{"d_shared_expert": 0, "lr_router": 0.000593, "norm": "layernorm", "positions": "rope", "rope_base": 10000.0, "parallel_block": false, "init_std_o": 0.0259, "beta1": 0.95, "train_tokens": 284300000}
Below are experts of layer 6 (counted from 0) of a mixture-of-experts language model. Rows are named router (the router's row for the expert), gate (a neuron's input weights, with its number), up (a neuron's input weights, with its number) and show model dimensions 0-223. Each number is 500 + 50 x the weight over its row's rms, rounded and kept within 0 to 999. Numbers have three digits each.
Before each expert's rows: a language model's description of what the expert responds to. This comes from a sample of Wikipedia text that the model never trained on.

# expert 4
It responds to: Line breaks after section headings and paragraphs, plus periods, commas, quote marks and parentheses ending clauses or names.
router:551479480498382379531407481481489509543466507477519431514563466533561542460525505471633480481424373558542511498505448499395515482555469454558517510476490550551503554501483495427518450576444491462492435553494510579529526581481550377483382541520553535453520540511537623482450505472456521414602486597463427471501491521495549509464460451517574465477545490466505459566512477592479482465481474536541545478496536554527545454501551516528445410516526523417442598501519460499428558459546462412413448599596489444525549537487537442449536455448380435550545507566414490477448502511526591515496476498546418532567489521497531564477530525474466497506523443445614589556440461487521557466495
gate3:494490541450359534505577574497480553531498544498454497508498448489450463552544521462483461471444510541484635496573479506461519490526563495521514454558410521511455551584455531409363471563503543507523513485494542588542522458568544519473481516450505412427514530399513496473503500541512454438456529552502503407465478490510643490402548528581403563516477515452610446461584466497565474425456525501457512520378413496530432438539572464482421428459410521483468560482555466568425541499535502459558517533498534578455617511496502530427520526451506497575512518565428467521521505436451519457570521501462497577516503488523432596566469443547505410413509488538557574517458419503457511511435
up3:522479479553523399480429518546568464528391447507490527535476413483444465535542494449402492563419502479503459589432499470549626483480588545630443539514529482489480456445556391491434473471553565431474503511444489510523476494571476409546469437582506453535487482560559513520425566515462576528493389487525540526527471571511469562560485468512444466468488484458477535465523469466593472564575572503500626452484541478399502477556507565539585488524478474472506397498578474454518551496507511456475379578577492554511493472620419502530499456457489454424434510525572526542511492628509387516473503525495479586546494554514485553467462473544442556564520483432454519420487562472540472522486
gate4:498444555442441493561466553528439569440433530433418453482562465481424381420466520481494545491467557448447445494517467405534448436496518540516500513522397472505538528444504436447468493517558577526539466553516474620477426443427524480451487466551523560425510405459518484586491410551533538488495578427458474465574588518497460563489426506457491433481560605531549476593507539485394537445479497543597552617442549565527558472518484659539497503490510438501542506502511479484557557528485470425477557475517466464484497450441471427479581571427453586474546525520434484542552532583576461535555561533487513505486520554448555474476444478430486471475541548469522553459575475558459488489594
up4:494495488502478497433473499490442490477492497532508504511454565515460526513618585456493539392461581452622509424517506443494532500563498467528532491561414473484507508519442489552490550568552480619552434467548546471463518371544457487486452487446500454587473542384443541541501475578520514536518536450492510507429448465649530497485550523491421523506483534538465541534461535371526479460435602485495473445445469403505425519502525410543571444538520543432483501516513543470520494500440497468471530556548449511542517404519404521492495417545514467446550521411471520501552445555428501564604428477568565497438617473587471424535513489517571515446542549583538436451462562384514507501571
gate5:539509529510517480540526504506510400412441459499537438523443517415445600481589515575450518500477535512546470520514542457553490526436512490527507443615403536480530459494529467552577491391494534478522536502483502520596510468488560594469559547529522522458510549449513630568503412494551469477457493476496487369434478509425561520512532513437511459483429433544561547540569475423437558600383417492393561576539534478526503573473514409537547512488459554510555533536474496491488578515514498502459391513547570433527544480450470462490462513463461528586467524608425497463532504446585512440427560517415490542485463422466536535555564508454408537519481560449507536546484435511434519367503
up5:506506605511523442526501510455534490573493489484483535439489495600563441603593476454433462574598511516427579582532516482615601462498573493436556511467555478503503511449469495481456386573506447460518631512449477455506537470577532460575439498513439478424494449458476478490582407553479515420453502478499412497437568533535583603450490458479518513468490486470376487502485493516392456576452493469475532466502471425557377410492511531574590527547555467518481462570464575396554503533520531431483401487536511565574556463536479553474455607565422458454467448395501546532559514460535511480475469532562493540501463494477491429516531477474529503559500485494501547528516522438479501543475

# expert 5
It responds to: Word-final and middle pieces of names and rare words, such as Syl-v-ie, Mozamb-ique, Fairf-ax, oblig-ations, unicol-or.
router:511532536544450434559514537511430371521516459469551500457507566545582439447585514514570535453498408468469507520526506515513492547550546496510454509454519452528578516543494458422444541554479469457417566499485570501471553443506540483480464482515558512526505546539450597482452514493515533499557458536441408459562498517435551531479477482519525540560500446602492589547428620505585473317477435557526468481530440591545434431477532511478497545489472432533443509556476448513520462463464490484450478525435439466487575419502568465481422563471430460455533612552421391484451601520546557535523426558541476600484509577485617497541554509508501454482498441505473497487477376537486440401480
gate0:537463524558543531534466467470499367470601463591510453447463515569484501451542623554549495413588489515515445452545484503471492523528455476541450507532437566562510440422465381542525497373456525468482635503443483482600680468510577473457487537480501574465485514470469541499426515422545496495575576445432460497500414541469449546466552571439537454461461470533565500464479491449502485521434468554501529567509469397483542493533532402547465527483502536596502503501434483533623593499503499525468463538471500482424549464471467475426592476419507513538519492476424465516438476464475447482628482548471469559492428486500484522518573547515537540535490484464553488583545462498549457510413
up0:403458492443423463545545436623465418523468538558472494495577474448518473571455569495416415515540466478506578444477425501481656491475498548554540426432512468486500465565561447555491429505578473456460549496558428428552410492546529556551493511437528528575575559515450499442500553441532460473501525603580538469494625434484499446479469520502435554465425470363451525449531585480464479553391573507456530554493490444591469540485492559433456433541440495528504519485503495503567531539530433562500479449492552486520530459532515536453450556540478555540463447488412496512548465494411489532493480473455538513453395451597490509539559504538460532472413465484576486592486539498553518579515
gate1:492411511511614493436532516515568459500457508461492472480478494616519483420428533479513464450481549491597519537488540515432508509452502471485456521506475519541553510436411565468461464506456579603430479572525535594480537517455500573461505489440446550578647541444448487614526471530430510442513625540420513535544538493509446463565485526354461461541438417614568576437499534480515513490527491591430325533463530548563509505558545552527486422478505522579478522477503413503554425496517403490473497474466470391547562433587522528489479485446445513509541525483406468474435478478544460567466506543472537473443498503520462518449503568567560525493491544473509470450468530452442496469475
up1:471512513472547524540465604520493541480453523456544488534426487487579597467486535542469460551454532412474422518485464536579572475501493502625492438491425408556438512589473505528490412393584581454514518485566576488444498527458500528554430466453514536550569485483473511459467488492378493501506507451471447506403658477479511590476526601532536473474501513509420459552564516483528460407468449577407456574460475501561498486512467556508521502532548544462467431508572509625474443549412452388515562541517563524492509547503435565460539491500592519401503540551593499481434591507423491427490483480474548467537441480528575509424537495432376450463506493481520496527479468514532537474519
gate2:490492412481517533487646517463518512443524405503492459492454550520544522498440445517503466452567483433556559461495464569489591577604478471509530547437519464576555575548480546529440456505462559499504472552503558454482605511573497530550571432545444495482517584415441527495353572520606482447457506527432472430531477586465560510492457460528458509531487472495527502446509555505493455600485438582427518506447487527508535488524570473572518515446492501501551519545504575626506390493468561488490530412561436496481475472495553486532486554491392543559444538504360488514503488463484528467487358515551524546455600518488503531445451439483436417536508503397502434517422484503490433538419
up2:503542470504454498561543478560572436440524497435460545491453441510477446503546520470643512462478533433507519546436564522447570424544601422523520500484460428583541474585467493469520507497514523429493508521518412459517477427554543510485550557436522594411446502492522446416538515456453568484546542537572491426511471450503471445468550417489417515528485613459402509460533512424488553496447476520455603499618557481553455486487565536547465469559462482484571444501512532530512498565423543560482452484543474398450436507467507593468564492484554391516495513459530540532531523450508479492553535457549535340496428528510480423531533506466427514528413491433571485481620520474624445573506

# expert 6
It responds to: Field names and separators in infobox-style lists and tables, such as Label:, Personal information, Original release date, Total, list dashes.
router:519422481587486459538482451447483479529606519411558523395504439506459555513463539483574531492477501592507542466501498517469501579435446417551590505523451457472449561569410352487517506533464476429483473536589546495502489550495498421561424527522427471561525490483438490491448491499414474490463486557472545542485497567468484565420540406479553570508538538484535539516449552480607559452538428495491458502606442489502474479540534541502453539517554430410497466662493455466555481610547521485541473547448426471483583471506519416526530471570415457553489501508495457529494519448588502593454464500590439565471635516512546562457441571396462513564526492441493500542471529521470468466504
gate3:532547522545489485518531535478491476491546542466561541498507615566457514460534505473508422378548512546442538557501470375520508526468557493540495512486539519473498569517403520524388470409400444473539468565543582531450482456496446475454474514480501450519497586543410411413521563544496529528531505469493559528512467470447510473452583504551506506520499567416530502482573524536469428572512470424557569515550435498473587391509480558402501529629543527554455489550532558602481479408551536422500521487512453534489548546502506506488483485476564541439432504569437500512450437394515516428501518493535515510390390576569408479444527449564599498407577520449493502493441572532400477488474
up3:457517499483484539494482530535552540537463468440457482448496554590594467460526525422542598497464446499497549497532538433510571585503448491498493522547492495556556468563526524445440470511512458577519519452495600572512613377428549410481406424539549448525538531484593497444446553482440580474495437453557541445495656474582412490480559498547513482520555462393476449452512446563479413450544557468535374508468536485543492457502528465508503474441567499560505532505583539507486548461540559541487526412570388529514534522382486465528457509438460492490512511380507561497536527531547490380455451449531509498486421433522555523474559440471537443529481542444593553525482530496457444479435
gate4:480492459561517537568557477552397515470524471434513476454486477491397560550487493428544469454527569571478502580494530570488426467521540457566506419501520477462491409548571503512471480546489517574527530497480492520511593499525533442446403512462483442492548515535497473489496439557496505451475546531536440466512509389491529479531587544478505509561500558478499550489424491504520482480572511520515398466502548518510413553504460398493479481479429496482458621521592480526515613408457470529452469599486477658433566551420521526501627602506400397550545438481492538458584568572536526498451466520469454506479503609552511463436483519484538373435446518418434538476528560457531450416463
up4:377543587464534566452486590625433410496501510479585372562437435416506482611567518428422543457446454543449497472588458490497509515483452609537579423442445542474442501476569531480523506534459561534524605493458508434483449559511619511548506493635471463468499565517527521448528542430409582544629477423463431544441518481477489454496556455461483475460534409559591463527488483473478417575534475493544495431458498488497513527464450548437540383478496572505512471480569471607487515463502515521534516480455485537517485516537488550472535482421527504539535534538458530459550581479501526437530510499509592518395597529493468472516490473471456483554484477501554488494547529528448471508474
gate5:504392500405451484542521483442585462536437494417449535497516553543576537461423497514508549561518552534427464514486491511472550473426477461455451556547534600473504443508519448550530537470429420502506610512541551551476472466451568479475569545564572468540487511483521471557494502485551514434450536476619484510506525661570539544554487419546478458633432553525517510507501500451541541465456485476526524443529375635592520569488538436455507537585360460452428471429515490472520524519504500484429537463405517443510489489547569517526389541533471581497405457541567388464474467503455519500484493422576484483444452482560470445448485515586448491442495519492530462536508468555494518489447
up5:444514481464598562476563594535433476534474465491529513507517441448545558532516534539512493499474437552495420483458546482518482491405500486564546467498471579546451489553545433473493458545500443384445555405461486464426495484469523422557494410548460511466548606443646565579556532545483515503547424559496512522483507544470464555484548423479593503434477519499497493494509584437513546442395545573520554497522521479526565377451425398571552467419441489447451466476506426433478454550475490512514433440505621434540530497566512528416519529562517468561427571494502490500449543474494443499484477475627512505473551541506604458535424530468445530545483537526428466538581606489440565506472

# expert 1
It responds to: List dashes, table bars, == heading marks, coordinate slashes and "of" in titles, such as Communes of, Court of, See also.
router:421520472517444456560543483517501437571485594337589447488568487480557563482479493466507473540465544577493534485443497571422512435472432585527510474572414452518500522559460473501468462554454432457520535555477610485530491550559495431573392527539527487519529582502444501544561483524435470486514496588383421461499509528415464503412493474492577517555550496509516554588463502470534521480499456606481547430566473539499530417493627570524440540475493534442460577526511475540447445498504478559427480536525397502440488482527524486433463488415444430518543484502487536542554562489548528595448471519498506483500478565458527510580497571493470516532365518462410620461414464478463489515419
gate3:470555462621468457543536518484397456549553504380463567417483427444505562447403496492497470576516460503521462512477455491491500453479431554600510591602491428524489505449544557525493570479566586576517483484429535547532381542528499493442477463509482489614491426473516530609477523538511587468462448548533477519552470541551471466394481551528483427465477511550465468441529540463464531547467516580528484489438482466491493520588489453529529521536472476520443621469495534528480484482493475617464454442539444384452514512593469520540548464553463530406497442477501437553444510428530447621436389544545532511559472550460499505505547500474535569508516493444456601503499462584555428412528
up3:477435505611427521459453461522541570598475494510530405405582461538404437484583534460503490618564602521455478479480511529523593435531575526422415588590534501464540426481553513421579476384527496504465493507517450471510477500488477483534526536501456500473453480557484522536517512536498555444527502502541467483453479435589441443488495406507466468556469515579450488504553539495541519495601519552550479432549481515519450431462441448456483493595463499515483553482455568489407451446424508536536526411468477515536560388452469445543440571482463517431520372575531473520535482538569541480458614554512564514491560487492525585493480507568374491460464548471521510410443525498479512496600
gate4:442412452475386574482498518558602522558416627471482523523466496521610520516471410466464528542494533482570452483484512544427522529426457563508557544489508429502434515524534581463478451528510458498553531597530508518536434518531430473425482606557488590519472544505505558518542527517468494431408483567407477447401424567449492517593447460535526481521481578517394465443457453550462478479508514557505506476575533544541441484450482554418450482511616544440544522608518548436561447551451442461439444463512540573468485463492563445567464522467498484610498555487562404479519465484510515548504492558564514506503462527499496482634507556536425499481445489519428496420537529455549573415514
up4:459473426513520558543601495504557557506454493483499516564530425497538475450420440529468467452596460503503474502498448508412494504475446500477539495541466493428534473510462586491479504543574446515432449562541547490425507553489477489511476591555444581413540477409535550475512587630474499506463539499487523472440496524524441448449580552521527588489513504616522507439517573568585407436528564583530512538527494519427384499447523435483518552460546411442496415518615551533428522488440437493485365514533409576560474477465429439557497516476464507489520579426532457472496498541515527495411514481540481538522546532481527448610549412507474490554524508506437375392583509453529540487487
gate5:539554472535456510460542608507582470567554549439505503391514462535548542498443481443578501524434532418489484504462536546548592496431442533491499561492466458525517490494550460457458482593483413516538503441397407477543468438516482425462391395448520506512502468563520529490506441516491488435519535526461509478498458609504491472475442507461496564447438391458598492494519473465566513490635526512548527601518494506520573535473552476507466518416476447453551544586382524495387529502507424587459539497522530528427505583472483482531490426507449458522455532542436459520638557440488521501454486523544577588577468551507444526599438549486439517506397525441537435553495527526523477577432
up5:463484559513468519568447452504460529447557506403464494512505511508499612485479541466500472527514583458493534484430466505511536551468454522493482464525421557478528507485484480443457496601482593479591472509463453441592472595423558447499477535506497542428571507577551518456505546561433471507498489523457550585602579452453575484559455492503436426512504545458536534490552513518449490533615540492516488568502451442532434387373582358497469472404550551510505552576499521550460494548539576584522541465533489448531464485447497533521511450587412498487514474443497487517469547451517512450457473465476607462563471432527495401457488482488514538535422478623543584472480348538612452494459

# expert 3
It responds to: Time and place prepositions in prose, such as during, until, at the end of, plus score dashes, table bars and month names in sports and date tables.
router:494439578550462448532524490444398501532461546426512455476606531559509457539554444459526555533482469563476510513461427549456475505594461460510554614550401422503488560512399421555429542467488445496452485597561576514501476512480500534526557562454448527460491516551416502507511530413519516531547467466498499431633524470456489438516498466534514514502534481570544567472466449444497492471464435493435535496505514504465586481549515502507477497531389536481429515544524436429421502516558434456424479483476535393432442401628533434378402466545535485509586475604506473591549486433501573536542455513522468545510453521453527498608542558518482445555508466570554537526509464559435432444533
gate3:513515572464413517461520556530538485565511573410472569516559580490408562513434475581543473484497481531587514530413585521544459482587487509502531509484527422506528559472523497558516447503407514504522505446571469556480477507487425494488371532473436514458474524505541485538547559470536468433560410482506565535444488486462442485505531445501386545494495433570496580594511439440436510487495489544439506514450478565517533463510470546563494418563531489455413507535482454560443571411590476431429498532435603502386534494542471475429484496528552470463500404592536531651465563451506523477474442491474591513506475571540524465457391532496504451532480394626511558494494571445466434501497
up3:502446533503521453494565452468448498457494451545487520502482516415421378454513523546479560468497490463390479595462550498530537472609523530471495554617483504443380461522441504519472502514433473506432493556514579548520536506573531511376464503567563484434416565581604539493501521510496532444555460513526462424520406472531582566591444492398506535492467483557568528565462503491443519587579467436523569386465516568477485552550500510534534470512493593463433500439475459520459504569523509409470530505524584411465369444534486511535536466506452470539501555447563518549543416607478599449390552495481467491471556539530540485520487462531465472500555462444396548558484464494509498493484
gate4:476512500555422579539511543397517419479490438463548496569565516537527461516489549541479519552423445555527535503546485428504571557489517523447505547520453423491522491448565515491425554474521398471501432540532497526394397580407522536407472564516516481436470467437495534472412554452411485449410539521525590432603486444494521450497438475537555514518550515489458472526477525506568505428533516496563484479546505469562559518480528449571596392526434440505430462520443550531440534522562472513462482519455542513515471473587490454513557495497486693453428468528501505462597493537503532527481542662436447505505525480480460443607461461410506455577568557480540445537535539516437556490487
up4:570491532490517526423494523443450506489587369506473515506477627607450493524583441485536487540474338485535493530486496446492515478480516544575381409506501498450502454605462454530516469491541453480449534513565458520483580427521440519504395523462554565581456478483499557467460565449510508436559525389473523507510402513493499498458516586505427524446505618449614489480568516522480481392507537446494499449443539451548530485575473442526437437559471413536470387496543504515501477479513576557530500475548538504449479497524555512559425538435454554479599469516525448520534565441518422569409553439402536462559530435557454453507512460455524536448466559561523537519531460529535475559513
gate5:632477586511487413513543530515403425484479544457541503485504573515515418558389477494481508550553534547518575483514437487465489452539488515509477598594520482587505485474482555453462618510542489455406434458471491546641492461467485591457555535495493510506542480470571504547546464508537502463439439554478512459510551607503504555458601434441486430471509567582453565435485450515499456484511510565458436537516489410504512414497492524393499560566527439569461563515589469485528478455526459414411463597572524491485548482433525456444446561441473569481506539604577486539515524442486553426442506483543453504585485488453470488378543533435502435601464471503539551513546478500504476561470
up5:439583496513412524562417489454484371432387550461480568538539537510392503471485501545455455468542501425461457450469440501478590422468420542462525560481493545542498472564506504492433442580582452481458547568486509536534517481488507469436553482504542479574498433455550480449532587482454435499528545555529508482442481521484490478554499496519498499511534595509386526520526511571486440565452420425506455608476497545477534484512511576486483522514488531512466490558555592455564585510504567596503476503465500612550548399473458536459506518544492458627524533424481429519549472588398533448520483525478520669456406500458475500529531503469552447499431550504470480466623437538438478421514

# expert 0
It responds to: Numeric tokens and digit pieces in tables, dates and measurements, such as 500, 1000, 2004, and parts of years like 17'90'.
router:546509483510444511535421453457431547484495472492517411473478485473610531559539508493539441513427460470585504604469479504510618431470423520514501564468493488436515517556445425480483478505489562430426448533504527555505564458447517415501435515463416500486482529537483538586449541379457507407523445537472544538512530463502534490497548435529514534517549543456529486556484507480504565450514465586467593394601532535578519448519560510432418486445513458453440514613528437452469494573511536467433493567565470415460459413567545525433465455525502353493604501515504465546572592466575549540504500546545493537517476424532507583597593511498493408596438439522569501527483439512494479459471
gate0:503438542572487465513457420448512450442475450431509425467409476517446561536412569550578438542494577598404531565474520408502532467517419443522478437509462554515481480526434529493594531549562533494492514577499473422511509464541534389449455493507543441583601514567449420459511479463493520405472512549444497539550432640422474568509481562508571419500537431466447530474497489452490618569519455502453537467550513578513596441505490526397485495495457543509459439552555418548488574567452449465495555465556458560499531534527491466423509541606530588511510465447532451537463515497479524555469560504452488553555515454465549464576567412540443439467496454415465470480549499513516522565460
up0:481550479554458506507473531473534509570496543473462589526598514485467492537459528484511475442457461441476537514470507530633462509539522480482590494484533596535553414575506475443537571481471569516592498440478572517424441508555474630541500549493528581542533504465498447442568387466489578497521554450590521471483479436526466398493505489593555526495454498528519511456435471494524523531482405527535409501499401434469546440511352529549555427487523563446564620331505538482495434500443477531443505541509428449483530493434597508458495533419518497468441473476475567526644524580423513538521540507474422544463475520463463502532547505460528480439406417518513483528478477501493419498488
gate1:494468427445540477521479524483524412560567479548492524532526535502482516559529524486429554476541530465418516542508490401499536515498428514561552507539434606495508440491542476462526555386531461518538443433450555487453536561409480560506577569542475452472488422509537446424408603460484499468335426563569535497489440532495451527460433510470493468449451505561517581497552458502495473504473468555485532424456497555437617519546494532394483480528549502526418521626516582517547431551442480479484504556492580607439574525577463480330459461453447543525562459550516504452507531439569522539499623465523528533475547517492443529519488516509556500494563449516519420494404480566509448450510
up1:508437473536499551591499449422473441527482521504581463526579501447481542510526526529524444512461518467472464506512481463493497487536507539453523567516398502452453484473566576472523417479458533458556518521442471511530547438554485522504525488519535479579522531442482516569521497501553463477427521507494444479606535495504539501507570486542424494522448517439495483537483392527552492636400532427462522531467485538473484431449460552438462556488496561485440472530523526624515508502523511472489575419472557497558401578518569500378442551548477537582476608475551519514370547520557436589427566487429488409546451451605508555519547519555548463516434415483530404403541393418449529478356
gate2:585471604504465525520435438449461530505487458511492429505492513534403474481406534477431574487536557546430554549526525440562521493512508579513496539511449502471465514513459517493497476563505508468443453527439511529474583497432509572418513455543461425469487457565407522589512462520431439555453513485565404482463481499515561600438458582470519607595449573567519521474455637553495514511503452551451480520491447520544494503549568500429395458610416556455599510529509575499518445475533520504577515453450463427454533552514482407511484482393472451548487465479501410570539510488566499574506614577475521486491395429507466624532537450450493512546423473464588481524455563463459513491471
up2:519557466441508474492521477520466559538619512469387457533474420465409518483471488398514583461465510487600513524575459472523404532525540515481520470499505516563554484486501552504517529428523497564451533551486534477414516629485541453532603466455586619529441508442537422523444481503577517503458458464501500422533460519489491540494457488454422498439508543511479513477485545514532531518387456416508506529491563470511418498510487490501515488496489516520473593552536589539484523565631520467454525508540385473584593580551563459580586467543521436560522448470530454508484516567448511521465483468419579605490411527501533407484519410546421489538397446413485415409518486574516455459463

# expert 2
It responds to: Articles, auxiliaries, conjunctions and pronouns inside running narrative sentences, such as the, was, which, but, has, also, being.
router:552474515529480481584446485535457538458491537514465417501491498571470444611538483486521430483471424547604549552623387546418510477554469428519542513499453487462572541574481448446519545513416589467425543590546532499504460512450566444517449596562474593471445528535465527471434446466447565500462509570462482515503450452443409400511491528392535509472532444534455490504502536560515523495487480552543497542522502508439485486468588472508428484513475456430466570464562437445432524478471463436548503533605488501443526481531537479428350585478521511570499479616500470559526549504598508529542488525513542563496581478524468535608478548501472437542465561535496566522407476526516424368502
gate3:463558529506450524583480528504453493540453518503473455479424475503445482541564537475503455477393498491478554445496490499462476532403456515533523479604512490432485466517508517512497592455428543538517540514466498589511477576549467515431443464549475543497462552586455554488492496536558563557564627469478444554522410480513468492544546443514449472465459450526463483552417527508485502583423520556396457575506493412557419456472493548448363510468495499435482518543511605565498502578455494450541438453505584518488584568514508571359493592418439451595425438558469483531514512531520555461522461517649453566477484508499466496469423560420526530435524538525454573423464382451518506531556
up3:501511502522511491474448562470584458446568476574488627461531440478535582541462593595491468511497556442546491452490452455473650516472582614480460492490505491557534435445488558388462497448564417546565457439536509540483485517578544419488414501483506425504451469487548484473552547499405510485453528495452527468577488457434551571468463532463477465517438563562483538523539426405460507473516437456449503436536493457472497506436374470479530531580446474543471471617561404478554451523576479527498502527577536589474543516541521507542525546491499491494436538510469442470547434616460522576449444579524422511497462465483458460405484536499428491550567465404519500536414598499518546505554
gate4:532453540556496548496515468603485503493476459524475580449495545516507578440558527470541418502478569514529514543539455425360514551409442520439492485542520482495473456576480533443541523488480512482454489467493561504518566556582502493478461457619615573479441516450439545567443504520485574485406532502403477533539568470393387522484510522517510466469459417547394507490454607484509477486512441483491491467408595536429504492535533479393476537527489420606556506531528393493598451594512420552575517506486422617474555537486505568528485478458409553479431491564485465517522509469526585489565494440406528461453526425422525458511516499523455427549510471439548522527554488547529566524508
up4:527513490497535387469455622545462485588514515498478421537463470560486526594495522488387529461497425513413515509498447436482470432482535507540438506488541432587472535472523497555506561473471498443518480507496502534528602424438489476522528520444501505448479524465369562466509423442594529540485552390529513508576522490482475494494540578510591477447538452438456505469512561471506556559478497478528463518460480510586554458480584591479442545446493503438569500537525595548506414621405428506541454426408554534427465583409427500530533522486526446473584523514395480520425464490488419500451508425502560483523516478686515505515477467480545558535578543547494527551473452533568441486515
gate5:535499456428461533453543578558518587579400495446436513468438572500437491448540534487551565470397596457564440521530459423482510480547463521574519550512503506504503546474508502595550449493429562501400383533469545537476521512426515560481503555596489534545455524531473517538389392494439419504444588530494424394503529550511527475465455466438536480429470543541511539534523534559556520525489553478547592527513641556501522439518486490411495537563494515454570408512498483524440504370562391467468510525553462518486538501491493446575500524461477524530427551457535422458470567532500380500509404501579485578466509530545501445521453546412508526387518540500477458519476460508519441526475
up5:548482448557531483565502495495466504538527572499476530532458441489518512441385487552510363480541470626459496463543533536523573606494516523493485503462600480547516519493523489542489481456589605503534507487475469545600546624462548547444487538382458453523567547512444490452548420482587502514567515493411436511406586451553595460417487437543574557546477369549481521543459458611477538515472591550479436448570490492470528464519553518417499514523480548512460473438500487472476448451500509509450439420475509483496524506481435517565508566522491483522491532460476493488408531440495430590492524437549454492468402540553454543492530540437599469503444447421583592455590514486437508440496

# expert 7
It responds to: Second pieces of ordinary English words split after a short start, such as so-ap opera, dis-heartening, inter-rupt, forecl-osure, well.
router:558443521515488463527504512472482418457536493489526492533463554473505533459607504448449579386495431455596459511568447514506518579537540448541500563470393459436501483523538514413522508487517467419434534459572564550491488553560509487470505544496486475515535576578508514511507519448531665448478490536492505493439546494469626498492467489432511498524478499469493486564471612523509529428553485553495510498522478609580487445498496443513483442388474430513407527546476474477409515474497509415487487459545441515459597448605563512540469584524452512499456622559372409429448480499555552522515445511524526558538570564487494562527528495445555407513464430590534459494427391567470479460424
gate15:489523466532410600623499571353514404452425555448589458543504437508527495479521484613422517377535490414618428498568523611485424440568484494536449484552499507449463479523469429455499466548471420483525516541517483446521473489583452472474526529467425557419444490605510543483471516481540531496542474507494528580445513550516544507494476575479472578512443571411499525509510507489468565531526431316527568551478540527575556535494482503508471502550506576479430537476472564453483505462519444497543435454506511488471565624464524480548443478527435425501455523522460514528505507499531479474440506484404548574494543513485501520484553483467565555480450447522539525575584398538532443484447
up15:544443524459545510495542502427557549518525403483594508445459493504590524504559459485525466503544523528504538434511465494500556506469554473552465518430522403472475404539452599621508518497503536425504493509524536432514567541461520519560443483464635477501500503526548419522539480588459549477451497478437620503424445476539468512469505483554465560460556469410507514503507610535530564523450517395464543501527341426422506452482570489543497565515490471526574526482546427487481469435504584552530462420464551478597495464445559484511413537435471510499558562424425526582449554522488442556569477466506449511434474507427552623480550493533456510498563445560465453473500532504503548362411
gate16:561484525591503444556542565560564537511416495434451525464578610438425525496510547483418560432533477484552497486574438553448511472558518542504497499523433543480405591499470529483565509481495423608488518510465540594494568371429542557535513523544486511503428485505555490559572580553517577438506598460512472492495508454480544468445516485478521460445391556449428457573441434538576533437487589559472555517525460505473448479567538482513558507533461472533514577456516444532468485538501494467461426473488527455489456511523445542452460484446421592550442486526469433494524454397464532503609447501561467620447460547457478506455479511337492499610510459581440500479521543571482518459459
up16:571488563487442511520424519548498537429535558522578479472455593561450476490495487567520534473506498615533603497529497564493452405476531525486433512589487530497443471468530569580529550513452521503485473517487492614577480512463518531404533553500560502493510412509481397522498623453403485464399550533432462396475508443520559476453507570432473477442526636481481537545522561552443452505528446558566574471418474526596525492515549556632495506451531463489454415522497468479478589496511485566555511505481439465521497513479573454469490573467480348426478526463491575452472466436487521481530445530469548443484508524556361539520472496452495515465521579494502468549497492543493428484368
gate17:557509465534540509486550580431474431507522526531532418514551619507454571548443510506399529500566468548547549466489432524411540529485529460445474530497415556589547496535529451421441449547474481484515574575532511524451490535522418476436460505514546478400516545486543524552462544538520585438492448540500468455513417434574420368580504534437540426516564464453414482537414547428482539523460477479519459491514488447529383502515544564498416456505474482538522440439450459486532511464553518605381544532502551495454514462481547500463506479476578515489472462524383438436471592474464472495525460561547454575443475523443487480510507513543581482619582540605483438567378550546489520545489
up17:443664504502490474472463487520575446558521487537580513451565492497471453514528528571479454550428515517547480487495543453475553470365466463465470492456518462496369466360572436512530441475505534487405556471550490458406472616608549554513465506512533448446374452473501563504438571435492578507537538562567492507502489534447522461432505539549498503514541549495484540523486517531491528563484544552536510437562508551579518416510402494481478461531393513489494477497478426510577593516463372566503453519482466506432479424464538550610500507522456578467478552515567597481557469507464502479551482520556467524485516492563439485548480463447457561512401592456477558476591553489482518446414